python train.py --hidden_act="tanh_gelu" --router_score="sigmoid" --lr_router=0.000862 --norm_place="pre" --positions="rope" --init_std_qkv=0.0361 --final_lr_fraction=0.03 --doc_mask=false
Below are experts of layer 3 (counted from 0) of a mixture-of-experts language model. Rows are named up (a neuron's input weights, with its number), down (a neuron's output weights, with its number) and show model dimensions 0-191. Each number is 128 + 24 x the weight over its row's rms, rounded and kept within 0 to 255. Numbers have three digits each.
Before each expert's rows: a language model's description of what the expert responds to. This comes from a sample of Wikipedia text that the model never trained on.

# expert 28
Description: Word-final -es, -ers, -ies, -s endings on nouns and verbs, as in canoes, competes, Sounders, Rhapsodies, and sometimes mid-word u.
up1:108079141155138142132187119143110127116119131134118112127128117145117151143152130102131120127130119115117109114123126106122173121087149094142123101110165098098086189109143151111136143106125147114137102171097150162153165144155130148180155144154084134146114101143144140172131168138095145145126109123120182139102134140142131151171150106112127141129081120112126106093106126076117121172136127116134110161095088137134120120101138123128165119134176097123143113135093094128089126119143127118126151137108140158145078088120141141130117185122122093092125092063120097140158172116097122161
down1:143151087153088115148157142121118112133098162113149102129127110125135173114162188134159114125145133142102148102144126133121086129134149109085086102133141102153111151130100131149158128152143101126136172150144129109132131126110161118092089121085159163125133158095100095102168101127153161143126149128117113123163111163121129128085103129129090200129158115114115172149105102126090132091152138092151152109131162094092169138116100087116127124116127120114161107163135133093105135167146167132101128148136092114105098172133127122144124102138111149107144139166085147134135151111101167118

# expert 59
Description: Pieces ne, fe, wi inside words like undefeated, Ebenezer, Prefecture, wife, done, plus family-life words like home, married, father.
up1:122151145138126133095122104150135062096140151123119132135187141127116184125164108124107150115145138151136130126149174157126163126145114105165131124140161150125115146098086186129152105115091180173114137078129140141124130142116123156078142174135081143135119134124159118163138120092124166127157138102092122089155116087130106147129114091133094082177096153124085104141112163128111148131102139135119122119118107064122154179123156164166115113135098128164123113117151092125128131116124109150103167110122140100140137118109150099112125118142146149105117101129144144114123120118130100099
down1:123085114140132117121130125102115113166082096131134115132129109124129130163091132151128126096148088101106089109126110171124119126134133114156142136121126197136129124062144118126088157153182153117095150113146120159135100149125112125131107135140152143149169105123097150116139131147123105112163095124144124112135123098154096158111141136128184102130157115143115137169182124128158085121114137065104131156120093156144108122125152136126146175093153145110154125116141111131154129133103151082152116185158160112125112136147129122088094097113139127070133121130125152129187114173117093130

# expert 50
Description: First pieces of words split into subwords, like ous in ousted, app in applaud, educ in educated, ph in alphabetically.
up1:137142130139140140117133157123094108142107086136159124111122164129123145143122128103134149150169131154101109106167169127085160136069141174107149159144142124134136132153113175139147100157134110185150191143108129097117127123162078140143151150101103080123122130128103138148097140151164134156140171146128154079137095090141125117127098123127136081149142126159133114114111138096138055074172128130113104099116144141090144158148147127133119169156106114093155116113147105113108145088131106158147111142150146091097143142122114099142106132140117131099134122130139119160167119139087115124
down1:103126111121137143129116113120145113092114089163169172171114124120115131161173075112144135125168150141150119115098176108101138126086102098089164147106125098158134102133095147135138151106160118111117118134109158124107111105118160162158114102136196142106093068091173124144118137124117139132154145131113150108154096092164122130084126164095152130064128154102164174160156123125115145150157118094156143150115144136109119105119114147162134083154144107103121134117171153126123134140103120163126107140138131133132096149111143145130134142147132123094101097148125140097084140132108131106

# expert 3
Description: Compass letters E, W, N and the numbers inside geographic coordinates, such as 0°14′16″W and 79°54′52″E, plus scattered capital-letter pieces in codes like GTO and AZ.
up1:124136112083152136119152120134123141125171142151097155131153117133146158127134124112086137132137178116126132141146134148142155152126120123148147117131103133133189124156137115104168144121085089107109115165106131096148141113144124123123123167130116141114096160151189149090102197148139168102120174085085149119097091132135098099099131057087166098133106103130110113115094166131114165119104092123140161139099151109117104116148125117126175168141126114132128161149134110098101154123149085119099145133117122097168149167123142131134154141100113104168118117138127102118123106114122120088
down1:110094129140109152161140139141132071148132120139135083130112158142134124092101161102125133155133090125132090104140096124123111133158103148146160145106093167148113085085142105140146121124152099105130171080144132151129162113123164093147141130148135080154127129160103159177148125119120095139111094149140145139125119133115067140152194165167122144154133138146126167139122165124119130133156133120142169135137128147159116162116138093131069114107148108116080105115183122122145097164117135137108117135142130170117124090086144111158098161114138108135118092116129117108109116085124135091

# expert 26
Description: Mid-word pieces in names and foreign words, especially hi and ir (Joshi, Bodhisattvas, memoir), plus accented letters like ü, ā.
up0:122162078124135108097129103104159128149130107138061155085126136110092118079086151122139120151153110131163146135109120170141152134120140128142149104147157128158112133114139117163105139120153115123182070103130124169094110136118113155190101121109152099097154102103121103122138079132110175136125104111114134127105121117149093136123102096132073097136126156158126084122115114135125136096148162126091155126104105125113116149134135127129163122118132140121129099154152105137120120111175139119114140158125177110189103109151169115156132157104157162144098153150139176156123151134125144145
down0:148164132119083123146139119135123146127114116101168120113137134160127154144138112157130149114128153102100132157076143140132111079132134118104148134099083114156109152152141111076140106107145117117100160153085143153111129091106110141084161133108129154123167104123150146156118168152128128127124138128109136106118157110160100158124159142082104134122161069131109159132108100148150144167134125109156157173158112128132104089144176178138133156149124117121134132110095135141072134168139098118122116126132132185128142133171102069112118147116088129087164111091103133150106110135084118139

# expert 24
Description: Lone w or W pieces inside words and names, often word-initial or mid-word, such as Hawk, Yahwism, wants, dawn, JTWC.
up11:127159129100145089062127122155117113150096103131141121104166143091078187139124106146121122107132112150141132161106186156104177128156101131123110153126147106149155104171149127100164144111154133167129140112135104133113096082086096122131096156141162121135172118126109118148128152116070114104109107127113144075148092131079158135144126124123129116085113120113163129137109117117113149183091128134141150097144106139153113124147150124122102157159114155114181113130130164101116110126128123133105138148114097112142136165097131119121104075153159166111099103145125142139151155139139111131
down11:100148129129156142148093106088096115152164130114119172160112116152148097103113104152122127138129151158121155125123076145150169121118148134114091128118113151047186147143100125172156138154118111128121116134118115084140131183143143119115157147145124102119096148147119133104126118140155110098167158149165159123120105129134153171115110133139137105165117134111164138175124094120117162077118140155112097150117094133110110127112133153125162106127123086083120095104126127137123102151089162154132149141169109151113116088097151131150152137122086084110145140097126145155124110123097151092

# expert 53
Description: Word pieces following short openings like a-, in-, at-, with-, as in alarmed, attempted, within, enclosing, loss.
up1:108107114078102124170128154096125159146111121143128154124124141125172126103164112110135100118145143119136161130103145133140126125175153122149191119138135078150163128133111137128072146115133120099119163111119130167154141170115090124134169153144113117091103143126121142127134126099140094163154120110110097129099097150158164126140148097172144104144159111108156103131126161092140161124130049128110130148135105111103142133138128137127160113127109100141054105201138122125138153102137127141165137100105108129123159092117148121156111112127149173136111095121170095139134102111106137149
down1:105112137101122124103129131108136158071128119131123084128148112094134113136128135106181176151130133154097094086131121156131085128138137135118098127125134077094168138141084145126099128139106129120048166152121122135118115159165093122126104149097136108157111117157082145120125128160102129123112164135132169156158119125138140155099109097115093185121154161135124136157144113150158099157141103143135133092113153091143145143154172136137134111097117110169163164121118127155145128128068153155123126140128089126152113140113111149122139104172088107106148167149129157086101140148134129121

# expert 2
Description: Bare space tokens, mostly a lone space before the next word in running prose (division rival, human rights), plus blank table cells.
up1:138101116069124142131145146156124169106116111154152148132156124107100160144117123107107109163176139135093140141130127115077143136136102109142103098146177116127162128120146075081130132148108104137173122121104125164124155108141142109118130105126104125157124111124152106144141131133142123138123117144098147077135171129104152105107122141137108160164139123088133147141147104120159108134136146119131127156162120129110116115108120135148150110138133145143080150131146109150098114097133079130165048159088129098100092164203173099127085147142125134128140113156104120112111087134171148088
down1:148087129147150106145122131146115156129107146120124087132148132110142123107128147122078144127127104121121122107141114148129114131155173147129112098100126125138115148103136106165124133099165156129130109167171100109117132113178111120118135129144146179087143141095112121144139079139130151059150089156163145110142147137136121131154153134146166099132092133111145097131132129136101116107134134154147120121118158108071155068186114089106124106131122111134171173135117140096123127136126125107108175078147121112121112109116157165136165120071115167123101094110139142157115191133097147171

# expert 49
Description: Pieces following short starts like co, Co, Ba, as in co-at of arms, co-ma-tose, Ba-ttle, plus nouns population, district, number.
up4:125135108133169133106117125150097090105131097102118131169145165119121120164165154135090179148167102138127134113142118136123130142102126128094160132099161112146102128132123151086113075139141132150141107133120120104118155115115127174148124072118164156105152091135136146124138202113148119122106119093107138136125125158135142122129133113137102072131137099134106124145145167144157116137139108122125110109124119162155137132182114096116149125163177079123085102147148087158110076128117114158109138145088130156144107128096119131179107180147117141095137154112098140140128189114111159125
down4:114145094110055147156126119121136141135115138121144108159133080134161170140131103100115099123085165123134146140113165110112088147095122151107130122164111129144092111128139129129097086110182161124159111112132160131121109127124129121075143120137086142138102140134123100154134138102140108093140111141045158120138141126110130106151145163164138143121151142129163114114130132066162097147136091137145111104104138164102111072129132102111125128140159114118114161157108144131125146136137131148137093115146126181123157143145165111102141137187116140160130113139165194144119111122096132132

# expert 52
Description: Structural tokens starting infobox fields, lists and headers, like =, -, colons, Species, Location, Born, See, plus function words is, by, of.
up1:146132141122134158084128143110113138090136194159122123100143122102097129144143144175103149126172129116151124108162178124115124184151120112157101124119124105119099154155093163164076115101146169146151137129150132109147148151163170114158099096100176091120100096147120143122112160142139132090155148088174137123121108147138104121068145127115164136088151123128108134119099126138140113135126078110136112122150129136106115148141119132135135146134113105176086145147088117101132121135136153129133082084136140097142141183119169091130118149128094157101128123123095106119133130137099133163
down1:135139195127153136142108110096141095123123153139111080119153127121108144108137134128117121097155101105119113151100138100101128084136155128098110161124142108104112143101107096142124113070122131154139065189103147101136173120135118163149180145148103119083113084138095123137131124147099156194131117111111113130164168108141141126098120131154130144148146138134107128123105148115128175106135136121126152134133096123126136085155121147150088105129107142112153137145120146142162147120149125147199133144126085117131104139139148138152108129089183113087094146126139142139123097195130126113